config = dict(
    n_layer=11,
    d_model=256,
    n_experts=16,
    experts_per_token=2,
    d_expert=384,
    d_shared_expert=0,
    activation='squared_relu',
    moe_layers=[0, 1, 2, 3, 4, 5, 6, 7, 8, 9, 10],
    n_empty_slots=8,
    router_score='softmax',
    normalize_top_k=False,
    routed_scale=1.0,
    balance_loss=0.000202,
    balance_bias=True,
    init_std_router=0.0235,
    lr_router=0.000785,
    vocab_size=8192,
    norm='rmsnorm',
    norm_eps=1e-06,
    tie_embeddings=False,
    optimizer='adamw',
    lr=0.00137,
    beta1=0.9,
    beta2=0.95,
    batch_tokens=[65536, 131072],
    seq_len=512,
    train_tokens=515800000,
    steps=5313,
    dataset='wikipedia_en',
)
Below are experts of layer 6 (counted from 0) of a mixture-of-experts language model. Rows are named router (the router's row for the expert), up (a neuron's input weights, with its number) and show model dimensions 128-159. Each number is 128 + 24 x the weight over its row's rms, rounded and kept within 0 to 255. Numbers have three digits each.
After each expert's rows: "mostly gets" lists some tokens that are sent to it at least half of the time. This comes from a sample of Wikipedia text that the model never trained on.

# expert 7
router:094114101101132105107176109140096110151130106121107145102151135161090119143162136090106166147105
up0:145106149127136143098108093104125145170156125106101138144131107140099131142155137147129167108086
up1:103151126149138112166181093148130155092146133084119027111081118120136139118081112124139134125145
up2:138160142122174113140131132133123165110152100096151135122073147126139119149142149146152179154118
up3:064121093163123122132130139203124134134131121154125099152115145102135143109140136132152165123140
up4:097127168129129124127134111088133205115164087117114137172125147105102144091149129176112154156168
up5:108116125090149121147101131151101169180106142096114111124155126154066130125106125142172129110114
up6:151123103170148144140165114112149125114133106109129111154119150095126170120130144148090110075142
up7:139105135131124111144122113139115159117153130099116113141129118135120112109106148125149145106097
up8:130130166125121134131133142102110160113111115144131148162148073116108126116170135147159143097144
up9:109119130117127134139135073137143175083135125106138115175097149165096125123144096115093114153127
up10:091101126153171152134105148125140110145097115081113137129122129122096155109143122160129097118138
up11:100122106123146139093101134138115114156121163128161142124099174137151202116103142143115085159146
up12:099150130163141114159172146107115135148179121129128078126164077138171143128142112122139126147151
up13:169057121117156100106159127110162132128088108126126133106146102141125081128142087113040107121140
up14:096198104134098134127067118105127148147143111119135147126130181151111108108148115120161103165134
up15:176149107083165128117135143117188096148112135124178128124130133130086121117123132105149163210164
up16:123151176124136110136076140101096140145144129150134096140140145132085123171084130114126139159142
up17:147162112109102131116064121114153115153144146137146145119153170088099150164115111116142145127101
up18:122121093099116142159129096156111111135125129116129131140153087156104131138162121123139136150088
up19:133096124150078081140127144135156119109090097120128168140144140137172144131159147173113129104158
mostly gets: " Hu", " Lu", " Sch", " Yu", " Mc", " Ko"

# expert 14
router:098095127150117092164156139153137131100140102132121134179150117198109153151106125133108121133150
up0:095105137146146143159130149134133117117117148170103137139124154217103131142096138144151100152140
up1:130115153136184142165096166141156100114159103135154156139135141108114154125102158153114155144089
up2:101143120115137128141112135137150145123132123128159090086143128189170126121151103107125101159183
up3:152186171121120094165140156133067150127123159118141140122129108149092152118134143142125101129142
up4:109103109104090148137101135126129150130123122141138123129157194133116129154123125139096073087089
up5:145127150079133132123131143129144118120091124115117129125139151119104085186130105142114183162119
up6:138139121111147086138121149121097147141108128138158078147095129118111104097096182151136152093113
up7:145142111149141139169100093126140117140124157086141110122144094131119120152129112144135095127119
up8:130127172085078124126127158149141123099120131121131115142112141151155113177139109160098154154151
up9:142127105125137114129122154162167108133128119155142135154175138153156102144148078164119141123109
up10:152152171131115163134129119098097134134159125142129148074103133136128118088145181168117152112135
up11:137116133093151149104111103100156129115137160126145156129169098076151125171173122122078180112080
up12:152119085114070146146090153113138134155116152120154082155117147169109166089121150142116138175121
up13:163167145105166140125095152122154086135086157145126109126150120133094143117104154111111119194140
up14:122136104163138165091135135137112127137085141163087145141154132151131113144122128131101145125131
up15:130151130098136098131130090134119141127094120122091140112129136156155150120128131159104100112136
up16:170130150141153120139110051110130086151120142110133125091113146084177116119105123148069127122153
up17:120159140113128105118129134152105156121137116100133144131132136132128141089146115046134173163166
up18:122079120132134122141110114118156159106149104099108134090106145119128116144127145170144134181157
up19:107121120141150109122137131147099119190099112122119155125177171124098142109173106109120120089123
mostly gets: " Robert", " William", " Michael", " David", " Chris", " James"

# expert 6
router:148132127140152118119101118108143155159089079143140124116122142130122072134113133094146163142099
up0:115084143111161146128151114108113099151096122096105139117127111170109148144143116161103118112145
up1:135098168170064176146109122107166131115159154117151111150116153129151145133115136056138146118119
up2:108115135124101129148141151075082150139128113110105145122146124153100171144138102131103171153180
up3:138204149149138127150143127149170131109121150153143148123125116124133111161157137132150173112119
up4:074111148086135092159115085130090103120121122101128182092155155114136131139166107110140135098179
up5:099099124107090146150113096154089113167109122116122112159117126095138157147107109183125138177132
up6:135077116138128126133115163131094145165055145117102112150166142150159133143112152155081082127110
up7:168118149155113102119139104099083125149146153124164111153119125139157158129167135114139080120108
up8:107076120116115145135097098144096121165117105127099079158120127146124148164109137120136149138130
up9:170152130144114086165137139148143133102177079118169132170159102109102114125113140171124125123105
up10:149112166170133107124107124130122133156128173127090134124131138141111141103107136131072122136130
up11:123108132156145126122128137130123106120149123118106118143129151103098122090157069130126066140154
up12:168167136154146108150154108103126116154136127123137120113147139132167149101101130146149088122128
up13:089124163177105114171127135142084146155162136134096147156098115169146129159132133119115136088171
up14:108131095145157115121149144113143168177120130149122125141158107104136130116152066138131142104100
up15:092155191148125069149122128115124133128143155110130154106163142100024154131125112132086130160135
up16:118149186138104120142126174149115146166121116116114091088123117148125099134150140107126100124116
up17:137166065103171096155126120126134159129131156159157140149139135104130130124164126110125109166117
up18:161110116151115201104147116103134134146107122113136201126152073129122136098169142129119129113126
up19:155129157146112104128128116135139148088137133136198089118133111162140131074160139119112101116086
mostly gets: " co", " one", " same", " each", " former", " main"

# expert 8
router:123129172141118087140136111175123090135100155125136146137114143153112089126112126174129161149186
up0:173084123121150108149114108116132146158137118102165124110127116141146125148144138130122117080155
up1:109160088161110150148132120099058154147114080074131149149132102124120116132141154139145098162140
up2:116118092137075081161122142147119137087178099157141154115108119134154137117112113134162141128094
up3:123124138076095070158137121100136177155163147129160080120150167126116156124121100179112132126131
up4:130148152126118131117084137159110107166149161121128141116143156169161145109122108125110115126142
up5:111141137118163172152127129093087105116104106135120153096101099138149145173111134151148130135135
up6:173134173128137119122120126103132134085092143118077139141140136162110179144125131116125124137101
up7:127120137109091095097120115050125120096131165128130090156150133151096141106164124109141127092130
up8:108053169091168114154134126090123119128117101117117160202097087142118147150130100162148121125131
up9:120099131121107146149120136139127138155142090110157113131155076153123116156158149155101159138136
up10:132116164154160142121145129147139114113132130132126143125106127121156098142108147129092105084140
up11:159105130129139154110096126125133098190134095109165109082131109172114147147123125140100126149115
up12:117098182125089129143090166124116135111123120136115139168111159165101126123159133108122089070139
up13:111136144108130088139127169126129137092091131108110112162137128114117119113120107089140131182096
up14:145147148123152146123124127099114158124145147151097078132116131173134156113115108122162082111096
up15:125112136130070128173092094097115145125101155145157095118109132114093154135118113112119138144131
up16:131101109148156132109142132128102109135164125107168079101106108137098165123116110151095148138124
up17:094127117127106091152181107115143141143138143092136114092116119162086111117145130157139137138099
up18:107066130133150146097110156115135113121139103097098130150138103091112144126121120135146161108107
up19:127147156112108159147118162140151172134124124148135105134113118128138105113127197125142120114082
mostly gets: " a", " an", " through", " from", " From", "American"

# expert 12
router:063150122125103174147107070135129103152130147129135119120140108111177113145171142115109123113140
up0:135092123123148131112116125117108108110103104122124123080157179105113155153162152106132119182158
up1:097128145156111149110105126117089118115127088122165142110119179155139154136140139126121154114143
up2:142086160140115147136115071094152132131151110138153155125166148119093100163107110123120123135148
up3:104148171088143097137184160147112138113130153158130128154098108095144118135112134161132126120103
up4:128154106134170137153138124068133082112096134156142153150127113111148127159123130132128145131119
up5:114132152107112107139119118135137122125184111138150113103111132111117123141141131140162158158138
up6:150141143088106105159198178141106135148095126132088111124121075097144143195176188112128149094096
up7:109107113112137138122112091151137139108122139092192143161121140158130150102142141112141118131136
up8:135096104142134097138153130105150155131143095116125143123097116129126125106174127111212105176127
up9:117166117102110112143112161188132135114117171140125167101130143097157169124204111113107130113105
up10:166107137177135099110121109126131149166085097140115158126147144143115119108109092146130091130124
up11:140115075086075130137114083116154145114084156132151091111192094158127126116170135121150119087122
up12:117140148094119132102141121123107145101091119142119124103120127111119154158163093118119141171125
up13:133142176144160119127134108122127097118112162159128158123130141121117154173110141118140133123165
up14:123129160102137154115110133113113105093086151137108102153114093126183105103105152101127120140122
up15:139145124127104101147132154128096112077115034121125140144114137128120134174104114139082120132106
up16:127127131102168130084118090109117093140098154108154096161140129117125122134152130144108129072126
up17:123124152114152113134119191128140103122132124134172182128103108137188126105123096126123102150105
up18:121083146146141123147142128116102125134138094112147104121083110106111179134144137115099100188116
up19:186102086108085127102091104128116141128111158133122136114131150161113131158159136136147130152127
mostly gets: " conce", " under", " acc", " w", " pres", " res"

# expert 1
router:117147104148112116098161114111103134151093113099116131116136132119169130131155146156149132142143
up0:108137110136100118104100141119106124099110186117120147118186124181138079141174144103144077114156
up1:137112125117150113113169094125136075129107162128111127120111133117149143129143161120136121121073
up2:127113111113119111143142113124099095123155157108111134111158125154125113143154141122095125107103
up3:150108157164135120124126113132111112097127114115132150135093107132120115103125139140126149150154
up4:118134181137108115146160137144127151148144159130113144127141096118142092129118093091128140146132
up5:118176171103102103146165145109084106152155123082122115142123138154117151122120144132134135136070
up6:113096143147096129136115112117160153137153118161106140108144145127152144121094117141122133151111
up7:118129132128170107135107154111097113089155095121097087134119168155156136126169130119154127119099
up8:135145130125137128106115143113123117127144176090108084145131154138150110141119136094132130115110
up9:125129147142148050158158124147087144136139152147093118156112145150140163113118133111142149110131
up10:108152114156131094105132177079055146124117137170150146108166125107153133134109140158133133149088
up11:150120155125107095098125177137134152121105136156140069183141143139114127144096139105129125132094
up12:134145154104151118174172135140130100115120161124147144183134144133085135167127161101130119174148
up13:131127104122122107128165162131129140093156131123131123152105091114100157165123093143116168105136
up14:105111137196126139134120113102076136130111170123103131156119142132136128173144168136093113070093
up15:159166091116173139120104131131142144142156109131119139139149122136130103096096124144161142129143
up16:138120117080100101115103142104110147166118129131137126104132164120109084111129121129150142121131
up17:130116165074121111156096117092085086143114160139174130123116125161149110091116118181094123116104
up18:138133149114096151118162127064120088123151127124035106107098149166128093135167118139143102140136
up19:135138168130107106113117125100102141148135152112136111153106126094123137144078106098142132110124
mostly gets: " age", "′", " vote", " +", " scored", " number"

# expert 11
router:127144120077148088085102147127167130142166134134151135081149116107147144087135101113136092139137
up0:109149148137106164162151092114118177128140148129096122128081108135149183186111114164106127135140
up1:100131127120138114138128079140115142157104156137125135142140086122121139139131152118130140131160
up2:117109018173141077144144151130135109107124114112118131128119112174149136126176101147122163149117
up3:132092157130128104151145122117114159111126155138096088139080120114120096149127110152130143119140
up4:124100161114112151130095089131120093129135124128147159116102116149154149128097090145147120131142
up5:125109132174144142126145070115135196123116121115164120139144100133151123158192142163159126127122
up6:107105148114101151188138151163129099092117137117105120122133115153105119116169084135123095147122
up7:097137098132166124123151110112108171128122132131151073169153156122126146121131161142141117167100
up8:134100101175160087102147164127110139087122139140141113135122111179091127118083127133136125086150
up9:140119144105165132177089138130155146111149129117119093142137142112111147150122108137136192161118
up10:109073174136111113170131126109109109153157120121132109160145158139106158117123125115123176153072
up11:168114116080116122160106094119124148157101128127207112118097168140133109112150135154140139120134
up12:127079130142137141142108150139125217081121153096177097145151136157132125143126132110143131167107
up13:141172108134159140117161126131089150158127132121144139146127100244100147141184139158155101147148
up14:098159156134155127132109132158139130136141128117089108119147125122095116146131126138168093119115
up15:123133134152150110152139137124109127114145090150109112136135125134119115130128113125123119136151
up16:119096139100087141121162108108144120167118159097161111148105068112129129120186102155129152141074
up17:141122162157158128113161110124088146101113124134089105116116105135159108136127077128119143146097
up18:116136101142144080132143101087124112131037144097106134153155122135108159130119172114172130123120
up19:172137170159105136101109115133109114130111111084138122147123096136144127114086114133124112114112
mostly gets: " su", " Pre", " Inter", " Super", "Pre", " Rep"

# expert 4
router:136150109142120141099131143066120107119149115119113140114188177087146138154153138108162123128090
up0:124136143117150138149133134054084142124112111127030152131114128106137107134144126107128109149094
up1:124113153123124131139133117114099117141102144146129092122129157146097144139142161124209091158101
up2:155114123081101135145205099104081140136131125084160117139128121134098117151150132122071144146170
up3:121108141116150129132073141122159146139127144093176123170125143124164116153143087174127145114110
up4:154117134131136100105135105170091159135077114130142070111134109100122142151115096130125115121131
up5:106065158074136116119097141178130102110074119123132125143110125141139161166121130116061142123144
up6:145097109166142134132132110130106133117136141145131170133103113131095123142121149170135157157122
up7:169132155099115130164130057131140123167121126137122176126089153117101134112137127101073120104099
up8:168132143130168133137141139143128133156150143117087105123116116127108124172166127155116180148133
up9:110127151130102109136142088122110099098114100075173099118139111164125113143174130125164099124146
up10:118117081179136103090089148157094177133114144109153124165096132116180158122121138147159130110133
up11:098135180134098130142147115126132162101111156116140138133154112155155144179160143135103116123128
up12:115102107116091104149124131129127158129073139133128156141169128157184153137097109155112141104128
up13:132114091171154042120100151112128111129122120143141151190121124133145134093122117125163206112154
up14:093163147164103120155145138114143112115143135137151119120132165105099123115147136166148139149104
up15:081107129158093133120088149137111179171094120104112123098124152151117083157116114146175148129144
up16:114135177127145133125116114104137079093095169122123170145150100141100156158114087114146087121136
up17:134114100152161144162157122137136150125136114100120157145152104167126152191131144116152137101139
up18:105107100156129087118130142164129118092115108130150107151134134133135134128115133126148075107124
up19:099143122110103124108160144096103073098104099082110103138130155134092037143113128128111085167143
mostly gets: " t", " ", " f", " qu", " h", " ass"

# expert 0
router:099130138113104121163156145135114140088128150139140105160122087160140174134117139116159154137143
up0:153109146184153131102120132136104134123153103139061096079111117138121142108130153172118076120128
up1:121119101120140121108159152112128151151138176116120066148125111160084122142101156123127144091137
up2:130075105107074146134146106109114190176147160151132113104164127087159106133200100106154133099134
up3:134089116123102084092135139130074123121086135083151158127161119120087125124125148133114130112104
up4:131121148132134177125101097118136127154130102078067070098140143160157118101126129131107125110085
up5:153162097103135135138166105122128143130121113094143112154147122135141121190111143136122134145080
up7:125121218149140150139159099091203158182110135106101110101130132076145141118086120139119124127151
up8:116148171119110125100131121093144138202121139087125098108128144076122110146127170121119142070131
up9:123166149202168058124114106126129123115140100138180110130109122085105122164124150142121114180142
up10:162168120126155110119105114132151144095095133143116143099136125162152115137153120134098135149142
up11:113129130131152156107128105080116150162106143164090130122158125143112140102150082097105133125153
up12:155133114115153125084066138138139145129106101147093162102137134150122102122173077159121169095129
up13:159144112161102097091128099137116126095121107117123154066135148131101132072154127153160132123138
up14:112129118151132126142131088123134141121105151137124109128110119135114110160132085127152142137127
up15:104110116135157124130160120146069129136107165142162140141160126162095162148132169134113108130123
up16:150135144151125128125147153101080141130122132119117063114149116143124136129147102112111119145105
up17:148151158150175132098169097127119127132091133102134128095113143140166116130140121104128121127130
up18:150118178111157169147127133094105126192079130085125091113178113134108149137151110107107116118132
up19:113137112112147124153123104139102154076118118160145091103117131125072162129112098122124137140162
mostly gets: " which", " where", " because", " when", " before", " until"

# expert 13
router:167139121141135089170107133136156117142166126159143118087146147101129168103163138153100147126129
up0:168132127136127082121104159122116125142147149089128118130156121147112118144158108161112089078126
up1:097139113134079131135114104112135159109131121098130120126132165109133127092126131150175109141050
up2:157129138135139136134082135119125129145132065109144155110091160170140137108181139145151181113102
up3:146099131152116097078132128139102180161146095119156120115108144189188129116119115120109134117115
up4:109125108129144143170158149136106157106123075141096140123152106135110139133132142137115090154116
up5:084117125153123109090099157096126140133118158089118132105104117155175146175137141136107141107088
up6:151140150129180095159140180137139117101109107140145133139140138149087162156187138125140133093111
up7:110118141130171107165119166122076190161136143112143078147089110119130132129113103176141125140142
up8:126134138127114130130148104144148150108112112130087078117141150093103107148121116113082139157073
up9:106154148172129136160141137150113145124102099082083153179132119126102146130112122154109140118133
up10:154101146097139129134137145153109093111112151115111134112127123194181106137094081128112160114132
up11:074127117160176146134123161179123109112106120127079136169092122123111145141094121090105146112120
up12:143116176162111066106133153147133134072127096136134147135124115123141131149121147117120108097114
up13:079117148089125150157133079101097119116149112115134140137176147142100154155150154118159136137137
up14:102130143151132152140123121101092122128155112136109080125148121137107085115131157116113125124135
up15:144131105136122119087126137102139172111068160129130125138186097122106136172184109082116085105147
up16:113096122111133126091101151134139120114121136130121069106135128119094097113107138127142082137098
up17:096161101151124167129102131088139087141144165149127137129120135138135137151113101122124112118104
up18:118136152113127140126113108098109123097134133120123127109139076124156156113120143142116131148144
up19:146088107093135103107157119031142131120102148140102109107137113133096141107072143154078109123108
mostly gets: " States", " Japan", " Australia", " Germany", " Italy", " football"

# expert 2
router:171139115152118161103093133117138115101156129119153125096099143111151085103087102153119108134131
up0:124078126121127120154104117139136117126138144092126135129098142166114134134155116176130126095131
up1:145116163122126113141139146137079137126069126120126158192094082180108159148128155131184142143155
up2:116102086078128106123109095095096149113101210191108132132114128157172159114138108135120114168140
up3:128136173122108123132115090153144117140114122052154086119142107128129148122136135163142110129115
up4:060140148129063150185102092087074123155116103127132148115128124157151117179129127132111136143126
up5:133164130137208138157137099128139135128139134117112130145141178125112130103145165118119072135125
up6:139150126133128109165132179117119125136128097150093131107105151141147116133113126142125115103096
up7:088123092156137145109127089140103129121112188132090099120114103144113159123122061066125194157139
up8:132084129108109116150109085110150105119143148079134128136100149097151127136110086095106178145140
up9:093163147143098108106171141104119137206167129125145131123167130119129129119123157129134124141101
up10:134119122140127109138127091137128154115139118136165059137127122146120118132119125137107116089101
up11:114117150140123135133163140145133140115123139122126126113111115156140112135112123123115149149144
up12:102119129128121128125143124110113178107116129155171084084150106156124125158132169099156111138152
up13:139115118112110122131131140154136162116141134148103100134090154111154092122139107150115138116098
up14:128180126134103126125151097111127137130117131115061089093128167132136161149106170075133136167066
up15:102116100161155146156120072141125160110117148077145146122180130106090108132104127127130092146110
up16:149120115097151136128123068115103103116144086133117157140137141090144107138151190067095115137092
up17:148126151149175085120112094138109103115124144133136125134135162157171126132153142126085137132146
up18:115119134132073122162138113073131105115140123128101144105122156101117123127134107122158148125134
up19:128154104131127129119141119087142169155095119081139127120163138152099123147121125195141162149112
mostly gets: "″", " T", " M", "_", " K", " RO"

# expert 3
router:139095134124118161153148122110107138130106101171122113162175123156106125148173155121067122100113
up0:114112143125114126150142136106113116113117126161147127142172114147150161095128164129115155125126
up1:109086155114159165161185106156091177145085109132124110134115127158130092143133140180142130169075
up2:133104089159123099152103139123136140100104193127130094120138120139109161102142121119147156103098
up3:161101186124156124136109125135089130135112127130120176146134112106094126163177161111094096160120
up4:094143129120149121123107186141161121116171092118174109151148145105123123101113109157136145134147
up5:134140095108174139133139135157138124079123147103143138192129145138135103110177141101171154160113
up6:097165101169134104128166151156130144127100113124156140117129105150157145125141171127139147110125
up7:067102108134113135153121105150124090139145141132123139107115144095108109145126126139116116135136
up8:170163117084149134115145158119138111163105140127120116114149132110112151117165149087146114159109
up9:107141069096120087169143118106129124140129144152145128150154094119103124107171140101122162120130
up10:092097131127140112161113136133095150144129136125144135152167099121100087115171153128115162200119
up11:123143157125120158154132133137157148143102108152116130098123137104124234115127125100143099173116
up12:135102104143153125067127145108109107141104167097131123138102139118134146151099114146163109110127
up13:152132159125114117190150119123121136091134115122153105137182145102156185168142119126162107140096
up14:094108151133153123128170160117108103101144136114126157147105120138110152146166058155117139092126
up15:149120143156140130182089160133108121080131164097129114134117140117159126164129143122147155113109
up16:127104088125128129134141139103092136141110204149130095168115133127143049133147108151153164087094
up17:097142183150110132102173109106104147115093150107148114125080138089107108133130151106163139102153
up18:163142107145140106102121104113159135146160162096129124164138119107140139136160154106191158160112
up19:122136131140151125145137147132119150133150106136118110122115120133166146118167166107106111180129
mostly gets: "š", "j", "ij", "č", "ü", "ă"

# expert 10
router:163133172137156140130105156108118105131146159108100161124135119099128148107153142142116131124124
up0:119135126098146099110095106131139130113099114130111141200150108093142116120075128158106077105112
up1:102135160133128099149083158120108124090124115118101164121152139153101143139112107137103104139093
up2:120120135181133103107157154126109140129124069142163107139103125160123115125147168169149152166152
up3:121130131142142137110139080125105178134127108124142107137151161103163140132158101183102166120140
up4:131092152182125098123161144177157147135129129102118129114133092117117170174095164143140177136130
up5:119129144143141169172148157120127115126133125158162112142101101126105135157117089119182186159111
up6:129140117116158128128117114129103127101103105152122116124113050133099113137093157170128106090119
up7:156138124134140094129097158137124150158162142074161105139113148132122166110139142189113141126093
up8:143116145142179093088114100116091129129104163125127089134127141121093168138120142128151123114157
up9:129112125138119119159132102103085169044132095130181138123127144149112138157158107137127124104132
up10:092113174178125128135092179099126142144113145091109150100123130079159137139149139093127098140138
up11:148130112105145062203125188117120153151071151147156137156149127158118164157145124111150142130115
up12:140130135124168084157124087094112124113130145118154127107099143095100181127111136165192135163152
up13:152127126122085112158130133127135151106033134100139084128131101129108133117091144178123127138135
up14:112117145095137141089133119125125121136102169128113116132144122104134137140163137103099100115090
up15:053138113169107128091102131139144101141127136061147097109140147145163155152131114109097124079127
up16:135111101131128152096156147105113134120141140149150140142118107144104090112176093124133141050108
up17:139101096098164108194125120119134122162118104154157148172130136124106137126108099136121090085124
up18:139138144150149135178092144137122093132135157094121100148108143140130119147165121135085091152138
up19:148141111110108109151213128105102118154126084124109083105168031104143127149156137116060173103118
mostly gets: " human", " Air", "oph", " ev", "bil", " fe"

# expert 9
router:160141114099136155109133162123125202113092123128119125150097104113137120110106137124112085092103
up0:156166123118127089132138108116107138147086091133128114116163120169125122110158108110165130162121
up1:163115146121111119126153094141069065130130104118180103147140107145130131136153132146089138094143
up2:130126135138109116131145137120120131121118182114109134132135099161107138165115123144121148125125
up3:095111131112120143129100116128143153145094128063115110129144149125113101167119129103124115125133
up4:109112179111149114169167119135111121152120123144108132168115121121096163118117135112090145136127
up5:117149140143104089126107160121126130119107149129143168124146128153140130133174111114161110093113
up6:158159128112117096127105148118117153126084140125137132143138103148091126147134094153193134149101
up7:142149161094107137109110140158179118086142140141121091112088156141101134132139125129137124164147
up8:159139129122136128121151093158157133110159100140133082107152144146148114139153081159101148113132
up9:108115104116117136137104059105114149129117143141183106158144158110105126136127086110153124183157
up10:051094143147125085154141122148076142083131111084115132134126145121087129118124135128162142099113
up11:118064140104129111149182114124150132134145171135130133156132101175116158163139119127102140107129
up12:126116143134084141107142134124105146128090135131099118108205101158087111128111167149162126159108
up13:150101155141116140116128137131144118131123132119146124117111152158147158105122165106131139131167
up14:151146156136174126169087143092106118160096100153195151139146129089120149154112133130147148124134
up15:112132155146133130114138114092108103155123118121111138127122127081114172158108103143122121113121
up16:156114131118155110130117100166158093098130147133162137131132105138143134118140142115150114115132
up17:119101142115118089130151152137115128162142136108113145163113154083101123127134149164182176103121
up18:097114131095122124155112120133104174120160144170145125112119120088144127127106091113127112128125
up19:110098109112149089128147091155121134136079124112152102146141147151148136123137162156168094139100
mostly gets: " o", "idae", " na", " god", " pain", "ā"

# expert 15
router:102125115103140145153129116162134171105148139123137110131086131125147183136128076123157150128119
up0:138145116128100126098120107114116126155151131128120165096138158093110162142122143158119133079146
up1:138168161155119109171120116146120162099094086124100157150137140115138130112116093129119148151131
up2:129127135168119104101147120104142089162111113139115169166142111098158168152143085129151143127157
up3:128102154159113128102143077127104158126088138120155139142131117134131091107114155115103149087112
up4:091154145135135116156141111144097123107138140147125140120122135105136111146173121125140120129151
up5:103105117123132124106094103120132151153138113143152154168136123077166111126156143160123173141150
up6:136221132110129132119099137134115130110115090182121116093162140076128125104140131074102165115133
up7:152099146094144115126116154122111126120127136166124150127119100126101146167138107115106112142117
up9:166070125132101131165150089097142139135133180156130138153137132118159145110136080108116143103107
up10:091127158109123128156116119089112104155096126089125143153122136147157117165152111121151126122145
up11:123121154106152130084135128079146143139112061123163133145146126073103118116113101103128095135121
up12:139123166120143151077174111103121158165116104096115069154144106128094132162118128113141148133145
up13:153163105108141126129135115101099127112131131129120115104130131087139147141133165086126186112100
up14:111180126202112127150153166118103164115119139125107091159114091129180109137097121140111136104145
up15:098138080112126094121126093165145147087100103117135149142135135104100056163119145156161166154143
up16:124146133119136105137149102086112103128132130095135187141123096136137141140176134129112160130172
up17:167113112138141137151152142041123156171135154143121146171142111124163147144122129146133093125130
up18:141088111119129114068124149118080126118154130148144116132146094111118121123130104124142112156114
up19:119123095179131156122123138100123130133123140141130144119121136099117157105120132117118152111125
mostly gets: " him", " them", " games", " book", " services", " voyage"

# expert 5
router:121132131177101063111113115112116120134122152097127095151103117123096141117131133142131075139115
up0:113103130126134150092121092066117125161125124125086145104131148140111097110127115130129116136147
up1:107108118147126087123101094126139164157120151165148173099141110135173170139155139150112149108090
up2:137135060142118157133139122133153130151086126142165102099155135143137130144181089124168174144158
up3:122169085100104118169144136144104109102125139125092146099141096142120133148148172091153122136175
up4:148121096147061122108123185125138137159140148152114088126146147143104108089118100104133108140193
up5:171122144164156136122094171178107105139098124138123092104120140140135088155140071125113155100168
up6:097165166128124116167130167113081127113130124123119085114124140130131104134104085156086126133134
up7:066124137125146154204160145146082116144133135093125131160136108133117129168126145091158113068138
up8:142025133112131091131157132119126098143155089117148122090122123126135127133113101171124121131210
up9:131114140143151137131124112132127132123150132128130106116084154141090078109147118106111134111180
up10:113163156167145136132135143143115177120133115120114125160099117145114123132119120122133116176145
up11:117093081104124145137136128121137145153146119127157103124140080155124127142126116149127108109124
up12:108105137085093113144146081174116121136159087134099133155145131136128122162144122145109151146149
up13:149111148160199156145165143116102109098158104116160139135114118144087142134144113137155128171123
up14:113134151106119121123167119097107134123138142121135122094140092139158128143121104125163126121121
up15:095161157132119087105134148145125160095139151133124115152127127126132111146163091112135164135118
up16:083145141128150172149142155129091149106127123141123116124094098104171158134106070120090127130112
up17:129108046147129114181080116141137114112108132130092138140138130178142160109177083115124165100142
up18:128113128140151103126136179164136150079156099165123146131127112118175152107110139164117109138110
up19:074145094159132141121156092111110116080167168112117118122106131127134128163145124114085126140076
mostly gets: " north", " south", " east", " Avenue", " Stadium", " west"